config = dict(
    n_layer=9,
    d_model=192,
    n_experts=64,
    experts_per_token=2,
    d_expert=176,
    d_shared_expert=192,
    activation='swiglu',
    moe_layers=[0, 1, 2, 3, 4, 5, 6, 7, 8],
    router_score='softmax',
    normalize_top_k=False,
    routed_scale=13.2,
    balance_loss=0.00383,
    balance_bias=False,
    shared_expert_gate=True,
    init_std_router=0.00694,
    lr_router=0.00164,
    vocab_size=25865,
    norm='rmsnorm',
    norm_eps=1e-05,
    tie_embeddings=True,
    optimizer='soap_variant',
    lr=0.00585,
    beta1=0.95,
    beta2=0.98,
    grad_clip=1.0,
    batch_tokens=131072,
    seq_len=768,
    train_tokens=805400000,
    steps=6145,
    dataset='wikipedia_en',
)
Below are experts of layer 3 (counted from 0) of a mixture-of-experts language model. Rows are named router (the router's row for the expert), gate (a neuron's input weights, with its number), up (a neuron's input weights, with its number) and show model dimensions 96-127. Each number is 128 + 24 x the weight over its row's rms, rounded and kept within 0 to 255. Numbers have three digits each.
After each expert's rows: a language model's description of what the expert responds to; "comes after" lists some tokens at least twice as common just before its tokens as in all text. This comes from a sample of Wikipedia text that the model never trained on. Tokens count by the router's weight.

# expert 28
router:168122147132113121119137143130105107154116148102164175125125104160113147123108137121092115136158
gate0:138138158100157146113147130109152112133128111125097150145115117084152124110108123114118147123176
up0:121146120070121103146141119118154096109117098112104127131159127086126145127121150133129124136148
gate1:069141094109108147146107111124149127135139149123103129134121178103099137172142171132124127114137
up1:075139128137121152145122102103153113120136131126099130168126170121134141125149170094102151126123
gate2:127169131112130134122126175120131102105166110140096104157111186142096089147129142122138137077140
up2:149138099088136119152117115111164139124148152139134148125144118127139127144176135183132139126138
gate3:130094181106144168127143106120126157139107110127130161121098129137145190110134148121116113121108
up3:140144088129124128125102107152149108147138174149085105148139139073126040129114122108123143136139
gate4:147119141115124125111138117152132111123114162171142119140127134122143128191105091131149134159067
up4:133112111117111116119104080101165126101151121128100142133131172134140113140106100161114129142106
gate5:133119091116136112136125072157097136119175151177109133155097102086119150134165129126146146124116
up5:142105132112165142118138105171130141152186116154111136163114137151126142146163131148144111105107
gate6:145113175125099115123143169122135134159128109151110172145108166118120160114120149103128073132108
up6:114152151102117166127128130133125144114116173120092137132120142135127126143127093121069118105111
gate7:161116122124091126101134151098148139129127127101134089122144142085159110124152130117089132108112
up7:116117104121128128130127086155138119146075151127128137150094084114131119090157132132128146131105
gate8:095099135114148121134096107140160142110135153106091112098136164118102148136141131148089117140095
up8:139111108157129093105102100116104102126118117119124145116122141153108103122134150114123129110122
gate9:157116106125113162114128085089137150107143119136078152110143111074093106112114115146098169152112
up9:123136144137127106085107135150121127114126134110170135123159142158074130114087140111155081135137
gate10:139105106140113092158089109095103133131117120140099102126129151145150136119120108111088099129120
up10:146134139125137142093174123175105165081123120085120101125159073112123135129099138122125119131139
gate11:086099093125126113154104111141155124134130102114122149131088119092111161158136132070165119119101
up11:085200127131101154086128164140074136128151098122132096123151129153155130184107132127146123126112
gate12:114183132149109111131127130132173118099133104129154126146102121103116155117115174159117139172122
up12:106127141087128167132134114106097113092126167121093131128141139160122151121121095092128106136154
Determiners and possessives
comes after: " of", " in", " as", " for", " with", " is"

# expert 57
router:140109114099123147078150103106137092133119170121159119109161140129175113098112149150092140172148
gate0:099107139135131139124128083092165091144102131129154139163129128129120137145123140144121147167096
up0:106111122106103106126161056116134110152115171155131147097162131134133142095122167103119115143117
gate1:157149130158167124114139138143117143080178126168098143116144114144140121208168109115134093134118
up1:128144168141149127122157143118079146110140117136079144134157124130108144138083168145178150105137
gate2:132115107129145117118144150084136146113133113128151091121115151081133127122118139118102129099144
up2:162135146161142140157149112115110124142140157116092160126141147131115112135135134084169129127114
gate3:127140131103124113138093103130177106136102149145094126112166114111147167128075106120132124179119
up3:130142151146095129137169133148159130105143106122126121126144127138122116164101104126131150069138
gate4:125107146116130104164175166169141127108107127113169140139112137131154154114107127077105189131151
up4:137113124118143112154136193132152139135159115135170155125104145124103173110090139066126172137130
gate5:136151115172121112092130134126143076057164129169143122128127135153143152203126136161162139102090
up5:119105122115149145133159111129073179161110131110101131107126094091112118116175149088081133146122
gate6:137084121113095147133146126104143136122124133097139150150120157079094090147117125111088159153170
up6:119159151146156144099121135162096091123092154139154120146167120129135108145130133143165119152100
gate7:119104137165141099087087157119118173108163128105128166104129138108152144123102116136100144142082
up7:116117165171116102107096159132119152103165129112146148125127130118139145131135140126111096139119
gate8:115164110108125140124098158091121119119107129144122135120104136094130109120142166091123097120126
up8:129106121165128096119106135082097131122088132144108098090152096098116146104082155122103116153147
gate9:144101111186131124123108136137149134146131116143139128125131169131180136136168110129146165095139
up9:154155112114108132096132132156125121108089098126122113141134127162098149115151114143154117123173
gate10:142140114125142130156123129155126120152122169121144127148088133099098140109127144145117149133098
up10:094151136118174149126119140137112122151119136106099146173122172120142166088119111111174120115121
gate11:148111119137131157125139129113098140078154163145099157100144117102135100110154127113091099129114
up11:078137132099136126132125130150127106139092088118158114140093159155166154182142114155144133124142
gate12:141151167120129133130178113135094146203136143145152200102159131141147107141136131130115145162141
up12:132121078136123136122083116115147123073129131128090067153088102115130144114100104138106101111118
Sentence-opening function words
comes after: "\n", ".", "s.", ").", "-", "es."

# expert 44
router:126096154113128126145129117164135099121125075152104181086125114131121144177134135151104098101104
gate0:101109134120077138081086114131144122110126099122114080123147112136169151140134104123120104118108
up0:111091133162107139119105133145145131116127108155133078104129119092130108151130110137140105154081
gate1:147190127140126137129108138149121103111186098125147174104111135134099107129147131118143121145123
up1:088108129109159121113131131140104127136084158148173135099093115120113118167119125159124171163105
gate2:130184164132123147117107118123118124100165110091155127123144131068133161149145182152106104138136
up2:164116113148134124175141147143081120138121177130156115106121149113138160131161100119120129123129
gate3:120159139154108104091114111131081152149109170129130141123135090144129129148048152158150090084113
up3:086123114158091128097084119129073156104135140144169130119116091182132133145111151125160098120092
gate4:097137106113118125126153141140127152115122080081124126086091150118150112119185122107128162110164
up4:158151135074143094111161146118153133146113119138140166159118111166088111082084120115104144139110
gate5:162077144152144140109163120098126146087139128123074133135106117090179157167141130161187108100137
up5:130117153110108119102147161137104102134160138099117135134151139099138101174154157141135096124119
gate6:113159146177108132126116134182107122151142122157075133144124119132093135112116113145138164114043
up6:125122137130101128127132106094132132086187120123127168140150170135131161083118157137152101127127
gate7:119102125113123133170094094127131112195095122145134141145089127157157115082179112129112152206144
up7:137110088178145179127161098076108128117124073138112067116126126072160126125134130136155155134071
gate8:101109146147147145097129130154124134064130148102119124096159114116183123139125136136161119128127
up8:126187114117148155152118103103134162139104139126134155106120160147139102147154139133162152111137
gate9:122099093107179075143152119129096124162121157091109162113110119132196141163151109132121105170136
up9:128076111115131114135174126118109132114087110092102109132123125118193132172141085146126118132123
gate10:135145102135180125177142115070109118098165150109112056130139140165139127141137087129116131132120
up10:139101146115107116097151128155132167123094110148150160143149124075119121145141138120129173102158
gate11:137137105107091095121105154141129103116072094127108117127116162143093127145152179147143111154099
up11:131119182142158159138114126125143105081144110160174095099122113129128105159125122114078189077141
gate12:129138106159077122126101141162185119095126093125155139112124103141152140162110130151121128123104
up12:114158129096179116135158125129120112159127161107113109161149124130082144068120121132127122103143
Verbs and infinitive to
comes after: " to", " he", " who", " and", " they", " He"

# expert 52
router:114156145099102102116128132090142097109121088152101094120100151138110108125153160150141096102166
gate0:124109085120161114119129082134113102116143115110128157092111112128131123070106159151137170125125
up0:120097140166134097120164148131114130117159142161148093168146093113123101134122129106111106146116
gate1:155112131127142172112081101131104121087147123157145145164140131103146155125190125137151158181059
up1:143142087119137158166181130126075109154157115109155145138137134123123103076139124149092115125147
gate2:172140111126148137131124145079138149159113117104148146176134097141114102134148089093141104115150
up2:097122114102167092140093137073130134165130132165167157081150107139121135177148141093147159104133
gate3:126167127093158177150117148136116125122096091142114109141146138135103140141102151124116108147137
up3:112175121144123093171124118140096143120074131140117132066140173131130168165128107148169131149139
gate4:137117127172149199129099108134137160138097107089131138123143101139137149153113141131121121121114
up4:147121125171106135125099122115131132122155147123099127137108183161139129154141115172129142131134
gate5:138142167115142132144128145156118099135160121105142099105102115131087140172082133128074089120155
up5:135122169111121147138086173138067089156143115135115082118079157115107165143120134119083091106088
gate6:087096087138149098121129159135183111151121097095138145133146126109080157148124097131099096106144
up6:094109137121100103166150170186156122163116120143120126100107131092118155156145077183135105126132
gate7:110136130123135149103106166097151134122170122134114147108134158121118140097133098137153125085102
up7:114156127126155144134109137114135131096109149111141171066129109156178148170081093110140139129101
gate8:133162098148134132085121133095156125132127135138138129157172127157104142111102085119164127157122
up8:120121157133126146129096150154153140113128142186130143157158111114096086080098082151101143153123
gate9:103155168158107127110080140135098132126119139109136138133135108112117158150126104123103154138138
up9:093141135134177117138147159116129112112124129120085117128164161145186101109115123174093117108110
gate10:119127182095127130148129124122083136150117081118107125116104115136071158125146112129126107141079
up10:165072121117124163124114136121139134103132158147109139146125120126090113090108156120116133105132
gate11:100166131171117117162126135117104122166156113098135146148136162136152136106091132128124114125133
up11:113153092134111130153133104143126150134115107150136138156141120130181115109103123119142148160137
gate12:119173153103148099106154144119147075129186138151180165152134134153143134084099122137123144168080
up12:121140135117114090177101137122146098175128104138152117172101118137190164132144111174120128102081
Country and group labels
comes after: " the", " |", " in", " of", "|", " United"

# expert 1
router:121157141100098101112133126091135098111119097157096097121101149148113099119146161150144112099160
gate0:126184130123121111112130173083128111126131101137147141163132100172149115160130116117135164130130
up0:117117179168165133132124144145117152095092145104113130108124137118147122131104126073136123182160
gate1:139148152121090133113132123101129132110174131117120175147150109115094125171118104153084128142139
up1:108128135106143194143121110110135113113182136183152108145150109119125142105128169106108120134129
gate2:116097107106114134101128144125146163159107094104125134120138185136161131153136135149076131142159
up2:139133151150160116121150111136139115120151170157136140109081128131081134136104134136163116155075
gate3:154122108143136144132155106116153142127129077112146142142170133143125139105121117080130116171105
up3:150137138147120122118120118151083099127142123093175117131104181127110110127092146129142174146137
gate4:160143155085151153133125133132106129127150112114113136142120072162139165143138137139149154126115
up4:138104082142132117112091153085121079110104126133164142144138172127156116106136110120155125115121
gate5:127104144157151136084103156118118139106122152122083103087117152139120161127120123113135102087095
up5:137116100103106128133128160173139125125157143115102130110097155103089143108097077103129125147137
gate6:112067161120145125135127136120138095130119116118101129129148148134101163135119127150129116129114
up6:131125073152096127134107128101137132125149093139151140106144134161075178139111135132110140077110
gate7:142107148119117147145101095162140146111138121141159146163117138125143142120194121095162123102145
up7:102148108121134121135116107131116152121147119154152162096125110127135083134170162086110094156171
gate8:143113168137111176115151144138107133126129126133121133193115136088121116133132080124113143143138
up8:104081113121136100164130114121159122119115101105165100124130117127123116141139126147099136163122
gate9:132102100154105122079106130130094120120165116126108142113116154055158142129151117115113161080109
up9:082153118105140159161094120120137147098141115153143109116144146143092123073102120095118148129137
gate10:123174092107154124170112086147143160133103110115130172122122092113162150110119093112120102161140
up10:086150119139137113127128096168088121151115112086134163168147134157125106113118139105121092141079
gate11:105113132136159134114114122121132108126134116134141121151111125127088120116145166086153165126143
up11:120116178141090128109171119097101119133140138128176176129136088161117144134096113154167099129129
gate12:126140065124134092138137159133140084129132123097173083149160152104112147124149118101143119115092
up12:139145125112143100099134120126133122119148074127127103162163152134122145133145164095137114080116
Proper-name first pieces
comes after: " the", " |", "-", " a", "|", " on"

# expert 33
router:162102153117157115139123104142072131144091093155100128149105137113125119124092152151127108122112
gate0:145127093118145157108101120082115120126070119138092139123067141124137104155084148148111108161139
up0:130134126132131101133149129165128147108155146125123075147160118169093164091158131136107130112143
gate1:096167129117094120142120103139118117139150121176181149141101110133148151100134101136121139096116
up1:116120164153146137125138139127156121108119122118113109174131085146136145167124106099131106147163
gate2:130111148138134140134131122090140136095149145171152131110131090106095115082137103112144135169150
up2:175120131137145139095154151117099124175089118091099104139124140090089120111147145075130147089077
gate3:165103105119071112146149139157153117144120110191147119139083146130124132160122179114128155141133
up3:105106132101135141131144203122150129147148124143109135149107135116121128150122141121140134088152
gate4:147104105167125113131097147114127134120129152092098117127128138128105142116100112101166135096144
up4:128124154161100120155138152129134137130126131128137104117159119179112148081116112101112139095107
gate5:128138141128118111104093106151105125135137060117164133132130120135140130098146145155164070141159
up5:117091118147135130119135164127162104124154180131122105111104149164126126128099115110106199090135
gate6:086138135120138147082126131142157131142133081138091146158119111081146093115134147137128115112157
up6:137147151129133153163108101146149110120136104092164090117144101145111171115075108129128139135151
gate7:119151148118153077143161166142105163185130112101112121134116121130098120098120165102142130156089
up7:122179137124148083153117143130090123163091134146133102140122107155111123062179136146141140115109
gate8:158101131128142140136115142135139116112149149152139138197136138094120116100098133099129134157129
up8:140111146104080142146121121145135114123123078174134178113115101114106143082130144133152144170105
gate9:115154124144139113125104121142112109123116140120164109135105143129110125082148083137114112102160
up9:114137136139142155106126125158131128124124135121178088139126122151146123099142071116149139096129
gate10:149137145132128164154149125117158187122131089136116135109101121133122133181098115152116147133153
up10:155153132107155109135164140143152116096133118130133099122134113112124118169104176104163138053131
gate11:112112119109140135120138120133155129124125152125114109142081135100180127107098092144144134187139
up11:165130121162114164170125136134126112086100124128120158155146139114133105108118132093159096119144
gate12:117074147139097102150108155130126138097142116131146112104151138061116187138164101125083128139118
up12:144140114092153180101168103153154133157133135089151123125125073141149089104111181110137089128123
Past verbs and suffixes
comes after: " to", " was", " he", " and", " also", " were"

# expert 47
router:112137154183122141158142150133122167167104119156112086149132151122141121125108146164162076123136
gate0:136117138177129138105125123109110110150105151099154147122116128189099124153133112142117187076125
up0:124113136121148078172117120143122148133155128143166103134169115071146169131113133108120088145144
gate1:152113127072106119159158106154141159102150126131152136122144097104136095165105107100125098104111
up1:112109140186145144133096109110118115130116114109095114149128127125149127127140151110131112152122
gate2:114156204136115171182110164161089168112125155143109132126112105111108113104132125152155170115135
up2:129137131104119117119120122124137139149136152145067059123089139112115137113145128121104146142135
gate3:149096124122138127134153077131177115098109124142122136144126158114118092120098114120167084106127
up3:133135143113104117154097127176141162085112155104156107114144136116138133128133085132128150108104
gate4:123133081137131144152125092118112142140159138098093133096162158150174117144144178124091106108125
up4:151126093179137162139144099119090125145156119132114118116172133134147105134142184143094150111116
gate5:169141130151131092071121131170127123108125104119153142122117134106107089149063097156117144126166
up5:107111136091147154176134121070110148159153158135109106136130140159164189113183135082155116149077
gate6:183116119182200112121116142111157118103140102156156114163115123155138151124124122133130149129133
up6:134124113165178131129116160101148110113129142169123084151099128149121163134101126121131096117119
gate7:141097100137121124142143135121121117124159133083141135138081132150140162124119128116130082152127
up7:104132123126103105096112115133136155144112127157131092093176104107087100142164112151118161131141
gate8:141133145138149108141120145111147134121105099114102130126120131109099133124134144100091124143128
up8:142127114141130132161138138105163123099096111117115121130093125133119147124114104143097110184157
gate9:145115119125147138134136146143200163125128119118126114094119120107134162120107097081116134135084
up9:102129126115098149127106114139103142130201138159148117134127143172073105161126123155132146120167
gate10:168113082132154110129144174125112132099146124121085147130086149105146130158118121119131084138124
up10:119155163134110148135118104134124146112134135170145134152160071146129139157131129145142156136127
gate11:159127153155121118113162116090132168101156129163122115094127127130139100156108125153145148134119
up11:131131126146108119119117146114111137122134197119146126147119100175111159154108132147128103114145
gate12:162107133108114134187161115131144110142111101116127127120123135133140135147129095146128134101106
up12:157127105127150149124098116129137108156127148123104155112138141160161119102158124108083169136138
Abstract noun stems
comes after: " the", " a", " and", " an", " his", " The"

# expert 13
router:131126164154117126094118130126091138124095107140105106116113157108123122091152162163110120115123
gate0:109109103140093151126141104125162135154138115151103112121081143162120135172169116125193165193120
up0:093125143138160150085154145106114123147092104149178154137170160148115128143098151141128124142102
gate1:116112146106124115149172127118121124099105109148149101139148090134152117114147161112093147151105
up1:138106182130104132184107157129136119116067115127129105169149088132168150095131117198092153091122
gate2:120109117132092159136129081118141119148118101126152164108133161127123144133094156142095078127127
up2:201157127150154119116149121136068138130164162086128150117128092142129088138102121111154174107130
gate3:073127086122164113112119132142163129122090144147116146144122105149158106106205213124165146146130
up3:123124102111152130109126151133168123105107134145086157165114116177146123142194175151155165121140
gate4:133119147155121132122130122126166102187143126130102086107144123137111132124084109114116155128145
up4:113119121107111119127136145143098150066127117117123163134082166099156126117142114137112083139145
gate5:131125140124102133117122122115150122141127123141153114086144116114163193116159145106128142137154
up5:114123109136096116147077127120133131155102127107151088071140118116145159115163126130102100125141
gate6:121166118144147131135120111119146119124115121183128116109081094123130141083095098095178137084135
up6:137110128079138122113114138137102155122151178077144119139182165109102116173136126165119116159113
gate7:120101153129151161125132119131103134141148107086178122107114080192178134129163171144175112141139
up7:109166122108127111164113122093101114169102142187089133152127088109122134115123121125164088127168
gate8:141122140088147066143126183142138154148144160085095130104126125161125117099092115202145093168141
up8:127179127142142127131120084112124079103104078170125124156140127139110169155138145044121172103111
gate9:114133107123144133123100122105142141173142120127145121173145126084153124085123131154082114150165
up9:136173176131162085156145131154138117087107155148135151112097120143104151124103116128154134135096
gate10:114120110123144143142158133128106183106143135128173128160138123109105099100142157144116126136138
up10:155118154134075101115111121144153084167095104143114119078099130144136123187148097102132122132120
gate11:124144136098107094121143133161113148099116138144120096210122180122138129103113106106109141129108
up11:108154170117125165140115114130133127130194148113123131096197102143105128140135143142164151145118
gate12:138128135129128180113127093085110139136141091092118105157107126116119099119160126142109090151161
up12:104123137103132129068140143119126133096112148126124163167125114117141141120130108112120113114121
Lowercase word openings
comes after: " and", " to", " was", " a", " be", " is"

# expert 63
router:157144136122138165125089121103119139129151085124109102096145108118147091127147116128111105108159
gate0:138159064113148144149119098141132106113140167118155091124115165122121105144109109083103147107119
up0:127163126083124090126105175151157157094102143116140127093114151100136088116154124116121098175132
gate1:122126118175151117119137153113115109151167149143109164151148134171129135111120117125106114097125
up1:111142124110156113107120159104100074106141104127106191141174124139123104100124092157147116102137
gate2:104083146135165155142168129133138171102133127127102121101080094139115135099072122079174152088143
up2:147117117102159147115067112162165085123114091138123133117140138112119109111129120131162112133123
gate3:095141137130135146071122151156088092151093156123124104163118156149113142127101157130161112146107
up3:118194111088136117085120122116106113140152136138136080135140099126139102140134115102148138130086
gate4:164146124171124144109103109156099135098115143118145143102159132108143155108140138111130113126109
up4:103108140089198125171131127104132142129138123150121117126086157083086116107163145139143145132114
gate5:148124115126106101137086125132122120149100122156108117124131112095128114105136107159137132129128
up5:153173084161160137121107159122091122106107133129134086143129130136112116135119137120085168106103
gate6:144091108167127133134149171129157150148162179144107147161152110172108147095117141140129110123120
up6:140184151167122090087088114094121136114149102168133137124116108110139096119119144099120107153155
gate7:115112133137094152103123134150131163141138124136114163150134129134124134157143134122163127121106
up7:083108130126124135160145157127109123118109108139155106117097120112146157117159104145169114144154
gate8:094088150136145131108133184119138127123090190127139161125136111146098096125097137120107150134147
up8:104121116122104179128139143109112094108116173150132123150097158135088158171149138151130100113122
gate9:133117147157159092127128108145111137124140151095138146118105181113122116151177121110122130110094
up9:143128116170131157095145136133103118131135139155143127122116118153124123119115107114154162129174
gate10:109129122142137140126144137118150135156151125104137153117128167119144181106160049121114126131144
up10:105131074151129162163170121104151109114124111126107134137100134120118080141126109145127119159128
gate11:139092121112114094168148159113144183120174094139142109138116113118152147128161101121102105116087
up11:104145132132128131120145162114109122134166111166132135146178164140157113137151122160109125141105
gate12:132133108129184091139104109146119166138103118069152149103158123088151122140158110111066106126100
up12:099132112133130110137111157121120141141150150158172113098134104057111125140148192135124113123143
Institution name words
comes after: " and", " of", " &", " the", " The", "'s"

# expert 48
router:115155141093104104112127130091134096109119097155095098120104150146112111126147161145144112101164
gate0:147119153111173108153150109174163109123125094139092172091100151096109089168154103157062173120109
up0:109072127104142115110111129108096152120090126100095159097145117114108139169115175114143099139099
gate1:108108116164147113144141145110146126143105098159143142134143113100123145101124132095162127115077
up1:122120122136156160105166092150138114093113142136089144117167109136201165146126149130100076104077
gate2:113103143127092146176118102108149141128113097090111127081115118160125158093169133152110167124105
up2:103118143157114108146108112099093140102144109106153135134167110128137105113124165159104103166153
gate3:116113145162119140108155140164138136117090145129106085111133148128102130105126100145120149139147
up3:162133130187117113140155120152144111084096129168120135120115103125106136150142146164131152154142
gate4:153106135119108164157121124191146154135109140136133130086119167101164133096101104122137127104063
up4:146089134162120124154123112089158084111122167135128127112144114112147099125122118148111102085118
gate5:158110101160154151158120120132160123118125161132171124140155143109172132104131150109127131160135
up5:108147117081121097151113101149097152102132164119098111128154135124177098150088141144140120165115
gate6:156116124134151145114155160091103108137147111149109151110147143155150135127088126127116132130115
up6:100198117152119107111117143134172094149117156093107134121095114143143104144131112140146113132106
gate7:144145144117134138155146120111117172104074098138126150128115111145157126114123088138111151168122
up7:150150156171135134134156124124117137113105128125167119075161181175164115156088127136129147157145
gate8:120098164142162129138177114136132106141131092151115182111168159122161145158097121116162103145116
up8:128112133136118125097133090098127169138120130143139104125112091109143108117131130085113079146108
gate9:130117133085140126140135153126142126140143097131121144129131101130142093130140106138114125114164
up9:121122152105082166140096163151118153088142123125165096109155164118153127117157101141122118121140
gate10:120145120126155123120149086115054134118102121125137166119148144116142133109126116162099145150119
up10:134128122109139121154122099144091138096104132097146137092135082167157100106129103141111119134093
gate11:120125116151145117133110133105131083080140106099113112108117145125147137158124127167137119171086
up11:138148133160152106081147090153149135128119095118154121124179117111144114123151102117120121117164
gate12:114142116138154162153113126133149116164150155158176118104094135121118174159094156090104142146132
up12:148087140109181097107144121101095116139131129101138156086080138165102177138147132176124113130176
Film words, table fillers
comes after: " the", " |", "|", " The", " United", "The"

# expert 0
router:120153141101099101111130127092140100109119102155096094123099151148110105123149164148142107100162
gate0:121125120147138121131135120127131147156144149108124124091111133176124136154124152111095118114112
up0:136144186134148114128132148153079121098121143136134146134153134118121143078147117141154144162144
gate1:123162121152152150119076117124099113135122136124130115157115162168153139140125130159148102092127
up1:120104134113158119107114156121126107161146175109124161174116163092148101162115120120130102151114
gate2:099141120109124110144160165086138146151128153166126137128150115161129123147121115116130100181106
up2:167124173082157149120110096130111126124119113117122157114099116137168146075106165147133124131127
gate3:125131122098146137144137154157153151098141129100085141102111152139127120132098146133148148166115
up3:139147131114106159113130132105106130111112142130102151179134116125135161129156149106126136105199
gate4:161106085170130131136155115100132132077151123152186147111134141152116165152118136144122149163084
up4:089120172121139138144128147111142088076133132156156101116144096120154112162100154079101101152130
gate5:135131101134119161118132178130104139131110110132154167113124119145165131133101116085173148156156
up5:115111112135086139111100107136155109118129141164142123131149107142146156117137114134135165135118
gate6:139123125124194134124143118173126159099154140087131138111075142171132140108145088121131125151099
up6:167148091138114142150150153135125119134106121088106197123132134116118123144152138121119137125030
gate7:146122155164120125168131126116163133135102152138119139127147129126146164153102137128100092136129
up7:127107131158109121152148113109118108125089146134080136129133129129126159152143147098155110131168
gate8:160143145112111108151113110137110167166139151156137141142128112113099130136104188150121163152133
up8:156118131130161121134097121161096174108138112105103138076133163110127113120140140129136163118129
gate9:144109111138125165152115170133166158138161131128108150136147121128125130122139174183126128143139
up9:133124094087126164110104145110128118145131147129109123131157097121139137114101102156118162113124
gate10:076132111122163138172115139143106145077096115138121150123093163144168172162122075135090134127123
up10:164159128152119107110130115135161111146115097114130141133119153127142130159158108123123141150132
gate11:149125150152118157186131154114153128113135161151182155077104142098099123140133140064109153116116
up11:142135124090139168148124123119116143117138180136122127119111143119141112160132132141103157122113
gate12:151146149146052173129119122115157152176145156166128150143116140128105113155118082108131146155123
up12:131145085131122153105109116125127141168173145140131115149130126116129124121125171076113117166140
Table headers, name heads
comes after: " |", "|", "==See", " that", " The", " where"

# expert 45
router:116154144097101101112131129091136099109119104155096092121100152148110105121147163150144109100163
gate0:118138133152101126177064143119089134110110109115164142107082143093118110140119115093164150086094
up0:100111123128184114133123139137094139174162150141095133100114143134182146162095135141133138110111
gate1:150120120120167096126139104112102142155122135104115181153147111125131117145181133130139160087116
up1:144117113095150113125141109093138145126102093107109172168121108147159143132125169143138118133125
gate2:094089168103127143155129121166170115116089145128141141146102109174096146140110142111114219131130
up2:128125198133143113116161149133153153136114194124139118122148165129073118081151153135136174142102
gate3:088180143121124164132118147152116138168121173118150193123084119116069072116139102102155130151129
up3:135180147112124149134097150122077136120133168141096148094114153078121082124166158113132106146116
gate4:096145111114114102197143106132094129086104145132157148112154166102109076090107123153114120127149
up4:163100126133151124116065099140147137147118172147074083147120112163139134123137136126081125076109
gate5:115128128090137127100121160160170150153103162095158137103133122101132143160109099159151169129116
up5:098118124134135141115083128152132112127099101129103133119136107119118084131139140139082133112136
gate6:131094112115095144127110159140214088133164101141175142157125156102134123131150160127097118120146
up6:092157113135105118146124143068124170121146086119115113092154130136118118123125123150094078137122
gate7:145153149123117161138144138124131129126084137147096141133116108110130086149148129140096148102119
up7:102141118099136147171121144156118136134088088147109093124108108168132118129116131115131118113131
gate8:122167126128191167159121124128113149129135172187135126111151123109172101126128126135140126075111
up8:131106080115136142150135096096112109161134130095094113160115131121124132121120128133124099151138
gate9:093150108095149131171101082146113129086171110131126150111160112161126117128131081161178109139119
up9:160136079155091138109178120071123133131124083144132125155116133148173142086179119099139155118173
gate10:135123142086139134128131149168175096133162118138110145138135110108146136145056165143102128141110
up10:168121133155128119094119166169156126098142097106140154133147127151120130121130122097147149127122
gate11:147104171160142089125119129120175126126151164140163133154114154146098119123137175141104121122141
up11:130096129119079129101128127132150124099164150157163182139120129130094118134085108097121143093137
gate12:140139156133129142168117128091125158102112188123149098141134175124143179091137178145107128154138
up12:126141163136119143149082131180153090148090100066155127110138124150136145154130121125135133131148
Table pipes, list dashes
comes after: "\n", " did", " for", " use", " according", " According"